config.toml
n_groups = 8
init_std_router = 0.011
lr_router = 0.00128
norm = "rmsnorm"
norm_place = "pre"
tie_word_embeddings = false
lr_mult_qkv = 0.4
warmup_steps = 74
Below are experts of layer 10 (counted from 0) of a mixture-of-experts language model. Rows are named router (the router's row for the expert), down (a neuron's output weights, with its number) and show model dimensions 0-255. Each number is 500 + 25 x the weight over its row's rms, rounded and kept within 0 to 999. Numbers have three digits each.
After each expert's rows: a language model's description of what the expert responds to. This comes from a sample of Wikipedia text that the model never trained on.

# expert 28
router:529466443546509532468525512500493533488542471505492488532497504470530469464490417487495498543495514465471488514526463505524538510485507511516487505518470494510535486486449486502567517465526456520523481484510492509515503504476484523481464501516466483530516501516545501532490509492500551542523514515497513525464484487491478464484476522533540518512476487492504545511501451497484521461492484454513513528442517489530512505497495497479475494495578508489464518469490469546496469504515508485468550495503480465486533502533504459496503523458527473492486461511532516463480501509493500499517505509493480498481514500473495536528491448471517473467484450481478478516495513459533524500501504508468495520489507466493499511482447533493517489512514520506551458513489520510481485456506476
down1:509526524480512494505494473516504512504474530524518480514506495474493483503487486461492538495501473478489488476464488499449480513507507558500480504523529541452513528433507493477470483520470478489486477477448529519480492467503550474505516475475525481542533478488510471511447488518440468566476503518486542458462492487498507499522496515453446484476472505488504551491500486523472482486481498533501502486537507538499475542500451497523482474451488471511516544490484497527502495526515511515504519563514499488534509519471479514481478497480537486474502462489510446497537493520503570489496486463501514490473468488507510530456502496493496478484494504488488502546491491508521463497503497489553481483499489514517521496482515526502514501550476469504508441478458559517504471486514542
down2:513497537546518490491510514521486477496499496467507510483510486490499449459482510524474484499512498538495532521498509444430519520515514518470524508510510503496535499520485493432517503485501524505485465484491454521488542497534501516492475441512498537484507531507512481473508526515516475466520540492474495536518509520440509509513505560529488502544484507505501499495531499466501470508463477481508477468507521482493471509499511484458484489477440524464502508495476483454504508543554504495510507497459508511468536552478517486470527460467523487474501510465473494542509568486487510498503530444469473500506462518483502514489486559519473556549523500471509501503537504495501529447481476484525522509490493497519509537481493501467494510491510525443524500491540522461528524483494472
down3:508504534511531476446507491497474518519502524464516507436475477504518464492519453491495507490540526540514509432529496507488483477474436502515498507503514473520490475485513491480516490522509522503520526433448477477473491499477506503535513510457511509503501519502472498509520544558479466529524496440571473501510490511523468524490525498534541490468515478503475478508520547510495503550527510496510490474486535481470501513500510468484519475496494522500456525524490496465503508522490513495495493484503497529460489484497506511464477507478507540495495504503496509513471504491515491544483528474529496466534434476499520501486531551489506485491440516464492517491521493514506566472533463452510468492496445484489537484521466524485471510501484503523524500494500547542461529489492527
Digits and number words. Digits inside multi-digit numbers, years and statistics, plus count words such as two, three, few, many and numerous.

# expert 59
router:545493533497465500481456487511487471489510523504476520476488519435540477511549477487478447527526491504505480458524505498495471519456495477489527464516476512511481488458504527541459522451491494506534514518506461470539490483491468511543511472489432498492479445524515476483517555498486521503506504513508456510498509506465541507471544461475531501472454545522506473508509519498507506521526496516501466547515481527493506515522518490448540494502443482488494543523550505469492454507504506518507473511530488524519492437502516508484511519506430502513486503515507542493486510496481468494530446492528497488529508509515485506478513529516477502469524471481517501469516491512543484470515496462485504507472484503521515473493506506492496542524541518515482543488497472494530498483501558
down0:530472470525525496467447476499512502525466489488456488471473457501481508529491533524507500487503517531487490494491501511514533442470501508489505456539492516502497471487492524511497497505569511530491491495539565510470537524516486479547524523525468489499509515466526516465519541508484517481522456543510495508448527491507442493449469507532475497459503516464497482521486518486522487498498543475503520508510535504480511499527493487448514505498475518561530501525507463527497491544491473494485535447485536481513451485486443473491518490480501527510475503473549512498501507495488488480490519494468528485483486509502555539497561476522511503514488452541468491459510485531501483457481479485501493506509484501526480518548507497497493541492473464531517506511455480512468523470508489
down1:466489498510498496506542484520500522493507476532478507498445481459465486523493521497507516491515494506517474499494487527524495505530477504512493516484461496509559557497527510486467561528482482496523490501419528497448492500500487528542472493516521460504506537457480507489512482511477541531439586519563487503526490513491504527517474528461456524434468490494496487573541511477472486502516501510516465517500494505475513518495457502492490503485510518496522531487532520502453541487464484500489474537481509479506468517525509490487495506492491507510498487533523498525482474525505485408523513492496511502505527499502505469498523476515477498518485484504509495473492481516480453488518481524535498496445477574520519527484497519535505517487520486486487526522487527527469487510498499
down2:530504527514487507538486487509486495475506570474495490469489451500533485526470490466499524490498513504465493416503529485487513443480489526470504474523499522478466509494539492471480461530471528518490461549515505523495561502508482545531481452558506518504546486476526510452497448501502517504492549521503512525477516512529476522481533485507527485508486497545505511487503462500515465489494498453515504507511478549489555509491509500505478489487510469499495457516506482468523502499477502478518493488519483472493523509511471500489538476528492493507487530467517494516546507524501488508511480473477449495502536493557477525449531520482496470530514450499511531490513495517517505514477475508491503514478485475504492507503495453472544510532477473521575535505489464500478462527463517
Openers and punctuation. Opening parentheses, quotes, brackets, spaces and dashes before a name, year or title, plus word-initial sp in spinal and sparked.

# expert 17
router:515473492523504486528503529486500525476498495533499505521519475472528471475506500467504503467515515478449526549472500486529497495508479487508496492492533520525497499570510545543471526475479447514483522486526518529500496525498487521541500506529492494499521510481532481516502440526506549525499488462509497550521539469501475513525463508490478504496482478522527537459466513537517497469498476489505466503489512546479486493499533509467504539490479515493485500493511478494508437509510515485497563474478496465488487513540478477487524490487517507502528498482490469486492489529509462511533453475475473535516468454500499525555489477499523492494459447505458511490484454529476489464507520477543470498456521450469491552491481518524461441514499477492517524515507502534495458442521508
down1:547505508502489476553531494472480507517511557495442461557453548508499506509509499494497529506543492491510519491457490485501466483466494469557487481556504470495504515504484486526475487494477446506515494488499544526498514490493454528516521522482481510500520495451522476490511552495499497508527498531487468493497492461471486453487502490442495496497472552496497533509532511482559459491452539457486562502509514511524511539471474554546522483494500513491505475457468519474468499529524545487468477482492535494487457467495500510495490495498517499482501467496496517492495493511515531544486483487479481527500476498522496502523520545470520536507456463519463525464499505490496532524505494554509490505512508490482456494505500530520486474529480467465536504499491474467487481523507502
down2:493478525471540489480534506492458515479531477474508461533503539523505515513495480510485487450482449509511515467518544464471464484535529513523500507467480513474499499525514487495486536481446473485480471510533485501484510487494519477481533500470541468518459519485486493456489508504501460446552505499522516499479498482496502489470517475447532498490505524547533509516527473487477484511502501486468517520503517446497503465529454576532551475493458510541519533492477508512494527506500518503523445513499472482461519450479535485551516515506495529475506489528496513496498502545525565527469500466467488483486521509508497518478500506545484480487474501516536523441503503501496506492507507494504522498481442495443539487488524500532522546532520515487511509499498503524483493496481467
down3:474469479501480447480526523524494490508514493513485501482544489525539465481505499500534501538490488512523537565487487469508474541504468498519532510514486536456519507521483482537503509498497496549495546498497505523510527491505468525507513452526517459454493522502493471496538483506495485480470544467463510529449490496500522470505510505429501507524531503481502485479446536522498504499497469479515481496517481508449476508519502508509521518522473565525494492514481551490520488490507471552586465539496520453486478518491491513497522496543493532501474503494489480532493511509524526498508480497498505512496506499536492492491484463517521471552485501513475497586470468538499498482525515518484536495487493491506497523521518499469465562517499524497462528486471508494510455540533499
Quantifiers and number starts. Quantity words and the leading digits of numbers and years, such as two, several, many, some, the 2 in 2015.

# expert 52
router:496485528486490497501477512532516480522509516466479544508469541476484487494503470537451525533529501517491513480460516523508501483454503478491453529474505467512540511455517480494482504534480474497523486499506488487513456496508488508501479461501484530507504478512544438511515546497475498540487483537526472563497551522484474545460540473476522472438489517490512455461508540490501515489505508513489505517503477531478494517521506481441513451513444517498478517499486510496462466467485489552497474491525492477491465459487477525522526495539449536504492520514478534498481522470533495449494455529530521498516492502485504481502507490519511473487540495531511491521502556510524486484498533531488446481467493502480495537481522502470502543501509518506456495505495473436498515515498495
down0:515544510487530516517465502504459437523527506507525485455508530493509497555510519466499496482516505491477462524473502500526436503537489481522508441502501496496454493493495476525543515490536489508472533525565528494516495467503467539489488518503513494509472499526507503496481488486514483482510534461482507492517554499560547488504529471484525480484508485508484468506483527477486520480505482474502499503513491492463501503515508500471513491530515484459512478475489545540485503507512482493535510495514463510508460511506521517534496514480542483549490493485492529521531496515511486527537540499486529498479501551489506473465531491520525532507541497498506529512480504527504477533443475565547491523509474471571525506441513488494513524499502461488499531437492558459518484492477506
down1:505532472500491477471528510502517492505451508554441552488508504528528486484451481491497451520531498492491470501498451496496534522502525524495498494518498493455467517439494455513504500470473460537499527494511486457535525479514481513480516514442500489501508449500519551539497519503534513495514513514511465524532507479496465481491519515506482533445516463509515507538499487521551533472467519468505533506499483507502491528528499489515527469507483527478524506516468500466466508518505502497499477478551465482513528523492517479438516516496496525481485473504503499555488484531509459502483527489502461463554542531518518510523488427521467497474512462523485511496530490515485512491499439492508537538472473527509502517499550510501493505517550498495511519481508504473549504498523495
down2:509474533530505436537515492498483545552503466508500535496502526462517546494468459525488485507528511514514506527498533544490493462502485487494506497471526523455501478472473569495492473479465502530484487491506538517491482520489497457483543495455521500529451466515480515475492456477500513495496492469482469537489516538481447511489487516490528559496492468474493473503473552504508510513498547515530476530516483492499506483493546516441497518533458522499488498466492526538518460468530573500531543510502486472509530488527497543511492497460501483476524472481487486480464511482491498532483497491534496463497527483476498541495521509480494521500528488490509518461498494539485530474513496503517481498480493465520499488485471472485506476515514515531500489477428493489461502451487466
Opening brackets and years. Opening parentheses and brackets starting an aside, and the first digit of years such as 1941 or 1957, plus section-heading equals signs.

# expert 50
router:520482496459475481482442519546491473536470528516482517466505549443542482559497497495464478529503535530503476495494512488475506492474529465533518477481488492507460494449482536530475498490472490515512541499489457494520511486489491520520507484496448509497505477516467449499473547481475477541475499521536456503476504502489506525472532453476524475441500505517499436514459541483491471515539514483516470526534483504462539516533509468475527476504443540477484519485500537483489488486507477542474490510501491487548476504511494489505512527483471526514460497516503518517495493526491482483530469499522479463489501486501509473454500534487504490481504482487502481472505502489550491471509487476502495493468484490488521488498488526510472551521526516478469531500484491431557518516480501
down0:518522492472500518486493466488502491469463525522497471536494482529479474513484505510487502579504554446498511501467463529505490497499548523471497485507507483505487500457502488487466496497503514516487519475531523467507516491532490501475509561529450509513527466511520482488507498534495446508502537483548531533503523471513526533485436540499484467500497475501519521535502463524512507487486519516490494509478487435505482517542508494493519549489476514477516502536490517492504519523502495510458534514489501520430468472490501522492506520485478505489516499517497456501539565522525481498490557455500502459515534508478510504528468482516516518517546509486495477516519469552477491532565481530481484491518491514494444478504497432519471513513471489488483464535520522490487499463506496
down1:541484476483502482552470487499494501496491505553494493489470481468495511549527466488518494489511525513496467494516468478486532512470489500505522515522459511472500525499504468545491461504488491547527565420500469458495483490533515520503481538491448530524506470492495479566519519483531499510484439509462473496496493505499495476515480467535495532519515483509489494489485508450500505508509493481533501478481521526479504534490490461508507537558546524472495535520481532538506466513506471498478525513469509550536547498506529522527504530528535452523528505484463500469520526495496449474498490529484520524525531522482550449486523514505543518494512468480519524487537491467544498491524528516486519529496493478474490468490486473487485479518526491505501480511529502507481482542487537
down2:517500501478498516541484506471455493483539495446505486490486504490487453528458457516487483520527515503559472504495497551501469507521502493498515518488495493478525508509494488478489483532499491494549497492519480511511465519471529460503498466469472538522510506503516515505473520461497470538453430485491525495504510503537504497508528456464527500490523516526494502493495483511498539493496510503489507477490465544451517513527500470492493514470490520540511515493513522551471486531533482544483473524501511431513549483494488514591535504495493501496476516561507471520481520510502499526476458430475518467523529514514453504540464534480488491471508483495514520473476457464490495521532518493477486515537478481482499478485454467475504535489511549459497533489517491518505475486491517
Opening quotes and brackets. Opening quotation marks, parentheses and brackets before a quoted title, nickname or speech, such as "Who's there, ( , [, plus section === markers.

# expert 44
router:515526500535530508462461466494487480503458490458538499515470502527507501517577504491515463457495532472507490485519470510513514493478462453474530485483489508517506485505464509518458519498520504499484522476498506509508501510502456492515545503502480512479509482499470426459480513461451499497506463503501496486499548527532448503478484504454515483492513515491488489519516481476462511509491509534500499511515504517510479428466492498465483506500493504500528533511518489491479495518530518511499529516512492465452502467498472516471508498508512531501464540558514508523472501504503527466531499512519519472498494491561547458534510513508535519508497484520472453483534496524493429446474489466539523506512481483519506503482504496478520466514469565444486464512536551513510509473517476
down1:478465503521508468503475480500552447516520501480530527493504470502555532495503473524546521505508517480465526494474488540514500539502457479506498543470463449491508517500492519510499516534491445488475492485470480509495506503547496495467483511501492535478498548508476514522483515440472474455476515488536551523505542496546536507505489460511509536532504462480525484518494452499502518486493488548530561480478466513523531455523485495489479474501486544502501496495543533475497467484500549497462463500543492465549493537480543485501514488529496463502510495490534479432539506489500533523492521512507539472503494517526492512525492485521494537513485464523496485517471539526500520522504504508538510530488469515497475472477464482498509480489476546525495490497470508499483487536514500
down2:538546515498507468537479539461475504487472476485531492492473504514488513441508501506515497495533527513529517479475483532467479529458473493484494477509519517495486500530514463498498449513483514487490528508480502496510518464537519480474488520512494523484494513519480527518463529520545494509520487513527503545514467509524581512516496480492544497487488537515544496460504490468493488469474521495474492506510458494501530487489514536462514559515522499546507513524510523468488494482497463530489473513487531534522490482543522491559510496517569484463443488493478504516462519537539509528516531512494505541492476454549516483497522497503534561536512526506522552567481493514494492528455542554498504475514502507488496506503493509508504525472451508504459496480485507499477488503501509
down3:543534559500508521499480525513470481530450448514516490489548523482459486496534522459534488499489526470456468494493482507502538529514470499521480519492509491508531506523478454465564515511468529519477482480483518531490483474509512505538520505523534516544443474487492499478513504520479510458465522431491515535511477492494508480507508529475468465507486505479494518523512463484504549530515497499454462462472515524451520491496457534481518512479482530516484495495489498503500526547520525509507527554505492519492473453481505519475524504480506509487514474474523468491517467514515499481437499487471488521494486477501486511528481523512504460506486512501514447472524492535489484484494486526491471500511571529482493441494469507450463503495508516471496496456533513485489476521496514
Indic names, coordinates, pipes. Inner pieces of Indian and other foreign names, such as Sh-r-ivallabh, Gu-z-mán, plus coordinate seconds marks ″N, ″W and table pipes.

# expert 30
router:476530520492515488509484496486524446502489508507552478476534532514447507466527441465496538484486471529502542516514516507513476489535523484485519494472503492491523489510507548472470501495524472453484484497510491522474547500463523493491477491472547471532484487500477493503499487516523534499494485462452513514489472493520483542508513496495483482531500460494540490497468489518539438489458505475506509503501517518506490468511508497503486488452558495494493503468512508489499460498508464496524499528489512512471494508462455499468475501465548476452489530493482466502507480525526489517496527500444535485518501457482523499482479474561512531558503550535506487505499492486477486549459512472520533517539452492520453501505542497484475507531492538555527513500518470524521500494449502
down0:519512487541499513501509506477540508469475540466502482547525479510521483531517494500491501488512496471462453503456506471492518493517472462508458479558522466494515481496501505494512484497467532495486486438508506498509499506454473517516534470472478507483502444516508474536493467486513543532509483538573508500469538505497528494517488479498512517519477496480498557508538509510556495475515465520499530474518458516530486501521516495494484493544503529496498479561534485517467479489480526504490490503497487509490526505467519472463551447532455486521475505497476494508509514497505467487536534513534514513474511478507475522515528493476514520500504513483480476615492524466479492488489480533492531500481498510491505501498502487516511403490510474472509508493526500484530507529508532
down1:507507546455509528514507537506462520507541492526534513519491520490537515467462479493488476512496520507510502513489460546490479510492489467484507498479466538462498514491544504459487502460488472467517496517529530480487511486532530510523552490517499511526493480534513495507492498478506464463495530508493547529504534526559502516507497536485529479522503473518450525470482519470526509480529483549505508504513485515538538563525475463477535502512531509467524520519502501469506503504498465524504534528514518469534526522493530474490502499513493538460493507498454501512443530518505529469522515482509506511541519516462507458518448486501514508481506436533527451513506498548501465464536522529494486491495515500512503486498552473559483512481527488517476505496525493505480501542444546
down2:534525467471491443545525546500486517510517456511514518426505513492492540523481517496496475430486473492526479528497526516523528488526489526487532461471525500477513504554519504503499494504497518524477449567503515498507534515471461486498527484519493546507487501504500459493529484506533532503518473462515485505524534497478486440514478508470477507517502515501500511486484538477544522534512508496487511532494494488503526491533511563491509504483501487491477480502515491508513499469487486509540504514474504510477461501481527480442456499466464540478505488508504503497479537440485520506514494507498531512490483512501483505459484511423486495472527512488478533549466514486483502509485499514460554498449489464508505464525489465502501479516497512469473496549544529504521540484531468
Separators and clause openers. Table cell bars, list dashes, semicolons, and clause-opening words such as while, when, Although, After, plus "of" after nouns.

# expert 31
router:520484522532473524476494448507487470498473549523519506459472516516496502496519462508509518506523485510507520503576606491475433517531510521506519521454474506457505499508503462512519496496493502481484454486478505515483520490499494467516528516475535478533494513514500493489500516471530497549515482478482512501524470479511525522538507473488507481534494539526535487508501472488504435486501518478533455503473505531478507478535519485510464471503525487488519537494512498510485470458500495525517498499501521518498489501530455489485454507508542450496479548502516464519522511507569494486503502470465509499471519470499532486467490491551480535521521511487455533505493497506494505492480526476533534543513471518504520525485546499485516542512489508544547557522518493513503478477502489
down0:532484497524524540505529509511501506488532528477551461470522480498523482478497525528515510509519523476492505486468504517512486486482507495534483482493525527485459525522498487504450504483427499504497567538504507469488487491547525520504476448500522538498471524529505483566539506455499508496489490503425479534514470443500530492500497500499520500469500452514484503511496511478494506498541441487507505464499466512512486461521498495476513512503523501530514525487514488530470509485457506484486542514479480530511486465534572489519500503439487524545474513497503503520497509490517500527522500520511520518506495530519508490502501516462499523472540514492519514412537485473481501484488533500513451499470500505468527517513523503518518442503538540499525504495522497460464496497522446
down1:495510531517503491514483500464494489526544504497503506482494480546547464502516493501448520481485485525533485471522502520533466501483504458504495523471546501505515532513489482516495448510504530511489512440495520508472478513508496522496537526484527500533443478453471478468510467526507485476559480513485497495491450524550490531534483493510428515542510522538539460463498525526479502483493483506513463514488431495517519477521513500486503526494501448505477510528556480518520476520439469486523531508535528544489499462511509546470515488535490500530509479504510476465521472469502510536496532507508451501523512507486499485488485491462498515510471510482527472530545489483468458499501521466487528488529495508504518526486539527538494542455522473501493496480474486531484498516506527
down2:521448507519484514514468515525509525493509511483521471481512478506541498517495521581477507514519505478487517513478509466511516447497505489510521504493517497520509450554508472488513471490527483497518504487527525480541472486485494501495538484497454529517516487541520496472511551508446499497506456511505505505509488500474495526501507526490516503512492476510501515512500457513531486533518471456480523483566460510451488534498503508528499484533514519486502505470454491488482551500509486460494490507464481498504496454526518495512508523516476506483475474506510467474491516533457515488466503524505528549436459526476503500527523486496520493478485491443526537397513540511543486452453497514513455496496487466467519492473515502469479461495476505491449525524478471493493490477493472
Table cells, name starts. Table pipe separators and the starts of cells in sports results, plus country codes such as BRA, ITA, GER and titles like Sir and Mrs.

# expert 56
router:542489528470470521517436496510491490523515544520484544468471495528526490449535515470460473508522498495490492474471529484495503516464458472456502486525504534505551483518505516520489487431467467508516462539507502468496478515483485527518497477479486495489501489509510503479506495473484510536467511506513477536507485508488516525505505473474572497490509536510503482497477523466451517489567474519453468546477500516492478499533506498504464485520440468535503531510482513478444494458531521477495452512530497508554494488499508524529515535532492530519485492516477501492478531514524514497476483472513520465473538531528490491477536474541492509508517486513517494462470518512527481479518529510466481520503524500527545464494524473509529518517481517521466536477510457486519529501518539
down0:540518525500503544552532506478474511506504490476497483477526463458494523498420514514521521486482525490474519519512563508494534514486479483501453498479487465526511500481485533448509507453517472473514497482551441481498507466477466507459477490529499475529549528490506544506521507479495506543475509535468516499481506528495512487481551468525499490451468464505541501493512520512511535496503496485487506492444530510522522501523508515499467499484539531474480483524523476497471487494502523497493484476472495525469523477490511530535529474510442498445470472539548487478493499504446496469511468473513512541509506515500512510481489503474488516511502475465489511510474485507504482456531522513486490533523469538503529533476512522477495494486503466464495510493548528510472530499448549
down1:540471500515494492481531476521466537477554509491553505514492530469460503546485519482471527494513481495469457497504501484512544456526534546518473520521432521519458508523518493455490511516499543464513472459497510518501470529531540480489489447492501520505488499495525520497520454488502504508478507546493492481506490520485506528485502483451520493536524519469501523519490472493503529512510495508508504472510446513489493552518509500531498528445455482503485492490518542491560491513461518487526485484526541490516523541498489511521476512543502463509528465512499507520497517460487511477518503483476494501524492469505528493487540513467493509484514538492513490453535500506477514496557474500531485501525520498475500493487502553499546503501474536537441511529502503529465556469537535
down2:534520533489465551483492486479493464514514467496476448512470506446459497447524500473534486524500481492516512501527483508535501469518464488495504492478503457519500550477477458535482493535496509518534514531488498514492501474461535484507528496493458420487536509475480543544466492479469513487495544490509524494476494532498551496495470481487457529500526498480507551521503479499498469494506551519510463497539500494503534508515505474495482516492550476492494539525508514490486445538507518525459458481465507494502496506526478509487498519501464485500509562542502439515527515492467502496475477462473517494493494486483536425526533499487480496488467509503531473466511500512507500481516535498487535508483449505507449497502501447508486507507467503470507479525482516515523511530493485
Word-initial capitals after breaks. First capital letter of a name or heading right after a line break or bracket, such as S-uyyash, S-ongs, plus opening ( and “.

# expert 39
router:478526515489452466522462500461474473463515480520487546480538527498440486502511482459465513497526525542471558511540464514434497540451489491528527517433466530492499540520481522514472501502464474506498503528496506495476478506483498490525471514524493572466515492467524457507488452506524475518503492458515502543498478483527502497484490533462476514472538497492494489513535507481499488491517503556487558518449501487516476506483498504457494477495473476497527476517499517466456483533471491478476500510484510476555488482486505485498483506479521515474529487519478474508530487549489536495516503515495509480456502547494507507507478536526510538541470522530499514494497466504543474528497505481498496483479512472513483488550512469486504545538528494533514496507477513481483522514494495
down0:553514470465510501466495509533488472476474497515511491509480478491461526533504501518521503466481497490452511495518487514495501488468521498479480453556433491505439498525525522520505502492500492468515498466453524502471486492480510512529509456534486496459490494540509453482508493483489500489494494486543472511507476501467486491517470464524477453523461500473516490486515503502498481499491495549489508456472518489471529555487477445530510477486510522513498509515505492456508468494482461499517514475512468452519485516522528496521498489535500484445522478504514454481534510529504506535537484487521507528504495510448501489483505522480485479496481480504506490623502551494489507495554481475450527485496509516521474481501484537481481442508492500498495478562500506494499483469483479
down1:478512534477521521511528477508499580521482604519547476470470510515470503519551518468502493504533516501479505499532549521480520470516495521487499469471520523518496509518507487484524497493498505461469503523506497497480507488467494479518486496500466458487522525529480501499518548514450491506518523503495500529532476520490500531457458509522484497522498493501480516434520459503525518512533509502563491516484520486508522521481469495496477468530525488496492516468512502497520493529487514494565482516485515503517514490515505474484483463469527514529526529505457490452465532525533514522499515484495514484505502491457469494488510524548500527507461514499493520404527535471486525500500504502478496458442518490500534496483511476465539553488500482513532512449494517500505485486507495
down2:449516490505510499495491510555498474525560538480501474496526500483503526480486497550497530446474466523473490482503494543466556493521487520475487511532496479505502515504512490509516498500498504507495502498460497559566533513486525512495472509486505472526525525523487521495539488519499477485504508500477516516515536505505556448520489510504461509521495494484507455522509498482505478518472519523447522443508484480543524527453457486504502479504531424503493514518555547507476542482505498514498546522473497474516528521502476498500527523469453483488513534484524528505538480533485503511489501515503526477516505521516498509524508435509509515513477461478573476481490480523501489476496518505457497498519451506517493459482468509509496494459464442486483522493505501546497486488546507
Pipes after numbers. Pipe separators following percentages and figures in election and statistics tables, plus semicolons, dashes and ISBN.

# expert 38
router:476477521488487502514495471506514527471517537517522493490486546511478488499492458485514535505524489529488542460513465481480477517473493518525516476500528509507521521538469552490515507480446490473511475475465505523542472534495459488561470458455527502454486514499528499493494457495499545549523443503505502521469480519517529546502503482466524501475520509516522476534547511480521480498522469499514541541467465470501510499519486494470535488510507478546541488476465496482474456519484529498495465509483517467494463494448510507515470535456484504505520503469484495497549539527520476464470498472472497544483502509527493516506541510477546522526514495523501545498523533484526489540514505457520522487479491474515507475513482498472506489535513551509562526480482510483501522473502497
down0:509522472540508471532487487544534506478501531500476514447533479526518476503495476502511437485478492520512503522477464501525524464439497479452492482490488485513445459490512480463521540508483513473516490467511507506526488513510513506457478490534471524514482490485463468492500505453499514519519485519461513524499481493532570503477460479502506504466465495503527487492471567537504521490512532553530448547467490482509511486497512477478511514523508501540485505520473492478511517536517497528506550494488463491560486514480484503462486499489519535465512510458516488490512502508524498489530480533543470536545499502511516480524481462506536513504480525521514554521485453468510549470480489477492513533498506485462516485499474499544513480471549510529517519512493503486514553489483490
down1:519477480483514514538468514513491460591487523511474490453509539503521530503495500483508490501506511492465506524501509489525523516479483476481509565558476533513540513510521518545497499518509547478523507474526491493510458515518501482539498496461456463510480515517499533486466520479498446505491518435476491508506497504524504514515530475516486461520520507523528504497508494532481521537462541480488514494533484493495516465532491481472494533538487519471488471495499518498487455472572491498491489522511499527525515500489496497490461522509498498520511526495501486475452474519523506523486445488537505538520478503529473514512523489496520510466532460454486495559468483471448525511489536516494522525487530499492503449463499482518545533510528498546553510496543513499479510488529466
down2:502460566504456482543507501517479496453496467514476479454469457487521499484457532539506489487468538476513508488514496478505515451509521512456480487480503492487492487520504502503481501467517555540480523467513524522488506502461508448509510512556510471529496465504527531498474493476506449497523507516470512492499517510482483501454488510522508443510489493500523517453446529491517504518524554464482535458503500547519546515543507514488498491539465544489491523522530485524532500495504475477555478539510486497530471481498485500484543500549498500533504479514519472544503504515443515490523480527475493499482491493464500526497514546503482481500493484465536500576499544537507495505523526502516482510549490536538517506493507549492476510500486483489505485509517487509486529484479493
Clause connectors, table pipes. Connectors after a noun, such as and, which, who, joining a second clause, plus pipe separators in sports and astronomy tables.

# expert 57
router:571515508501461506504476519515527481550498530509527547497467507494520505504566507505458497537547500515496516486517529488467501494486500459499496538480467471494445489488486489524497541506484514487525478512483470518437482471479479496536542479483504502504511510483471502531531451461465498478515481519485483504508532510485540487500517503490518513491508528532501488499509486488480508479513523530461479505502482535448462480505480499539482478504439473530494514499432479478474514510534503508481462510466483498502471472518508504572507532522472472483470530535484509493468495497478524482464473546503499520469494505540474474502524482539472487484527478523500519461478480517517535464500496519479491506469569524446518494483506480495518535496514555551511517491506508474531518505522514
down0:521504460452501502494529425491485471506468472480518531492522491517489519522543482492509534492463479524481524526504585489510447479507478498522512519493477485467476512459477471495472493494506481499502486494476497532499511455485499477504526445488520478485475531499488509476499533514497461495497535479479481505472502471509546477494481502461526523489524480481495527468499493501518489496525499517532478495472493466496457504456446509494496498484544523488489485444484524507484520555572499547500489480499513467488491502482477484480487528488495465510501478544497476512520527494490525541497478531508504487481503493472533519495486531490487504504514473451503492488527489502528538475501522515514456459523542479527443537526567544523495558522463522490502510503461507515468498526463524
down1:495493500445494535504512484511519519505480488478485464470487544488525489480505501531513503550480500509481468520486524500521483476469506466515474485476518518507504481528518499492506517490450493504503489503505449524524524489547507476496501513510463502498520500508503532456468529497472488478454480470575471504508487517479497488514510509514507507492458507506535465529529457518496510484500480477537530492491491499505548495496497499476500480508501536497464480488502480528497503496514499525524514459495473511513515547512490502517496505487472509503491516490537478514458482502483512505513520512553514520505521459517510512515506530505530505491499506473498485314464524537472491518536491518513539528460487505441488508512497496492516530445516478484518522502496515504477466549521496
down2:507553493458529497554490485464520537478513496485500469489438531511513495525485479474510504520486447538478477494489508499512507497488491488510514491524500466481499520479540511523514547472468520464499511430465472544484540465498480511497511510484496496522481494486480459552542520494515511496517529524493460506526506506495494486502485477480495542471454521525516519478511507556477511532527517498537531517513504495532540496537518495458530476510518477508474515497458490533458515501498467411501488543490497526494517520524501539498491499519488501525483522501462513482494538477472468556509516482500513493475514533479503475502492544506490462503478499520491483447527488486518513487502468490466459536465494483545491514467448504489504530477478495544508504471510497485566509476542490
Time prepositions, article starts. Words like during, since, in, at before dates, third digits of 2014-style years, and first letters of article-opening names.

# expert 47
router:484488478540518493530514490493470483529489492501507508474489502512475512491488484498524464537526481515524555495505518549514515527484537485475470508485523495494484480476482500510512517483526518513435504517495471509447491509498512496504508503485485482505461457528497503481497535501524487515476528495511469527476561544513483481476497470481461532511526538491454522505488559471479518473483493514468461486498504516493524505440493496450504497476522497485549514513481513494487547489491489494488461512491501484447483534483461510506533517507457491506482550538460528430529495500553482443495497512514520455493503462524474545516504489480500502509539480486487476473501532562483472474522477517542478485464489497501539529510469486502500494529487530510436468532458528467466517509497521
down0:527515486544515482458475573519502522524510484526443473503519479484464519490475486529501507509482476524507524497538496507465495488521469491457500506506531486461518488485490470481516497522489494507490519519475532470494500507529490509548530477528538521504509511509494487499529451505525459517537467542492530415484508499489487499486483522504477532528523524474533478479524467517545511523537509511538484487515471508501451471473488478510471508550533479512523496470535490496512510494453499529513467498503517509515465475499473481501533524489557524513527510504535488512497490470535542499540523499500491462468536502494496477487494467522531485450536477511480532531544548501495521525490509539539477524492510467513516533504506511525543464461535503472464518519477507460493494471498550
down1:510497445496506521473461484499503526492488489495507471519487559509496478486517463488474519506521550491464535494499511500497519502498511465498505454505518500481511500539510520481468523489464520554475482475457489475515525504470536504500462467476538527468494498457483442498518502477476485489469501524432520491502515482475522525477499489498521503500499528502510522518465525486497471503542502516549475468492508462506478537552504505483496507483553510486494508492490486464496515436515517501493460491514515484523459495488516520479476482532453564514510482461493508515476482523507517482534506427505512513494491490481484534484522487499536480539458500449552505486531561533524471495544461485509556545503503501482481490522490464493464466509515487504541487524489452502503502534497515
down2:504486469476469501517487544481481490495555499507504465496517519502516541497533525479507497485527515528467565575493515511525481487484496456467460499485456513521517518535522510441543523490509517488491515533563471525481516496485486460502462465532493513491475481445461536496438538554491490514462535519491526451544490479515504529493486510509528499504492488513532446490494494496515519493511488501515467464533502508541517474507508490486492454511511514493508458494473498481481530465532472500544500502473484507469543498511478494501531512504454496472488549489531507525506504521443511474519505489508493480492494515479499530499442550490496554496513488505512500510511480497519513525515531494514479519505489535528509502458499499520501499476526445545498450521521508489508484528491529
Table cells and dates. Table pipes and separators, sentence-final periods, month names and word-internal pieces of foreign place names, such as January, |, Kosovo.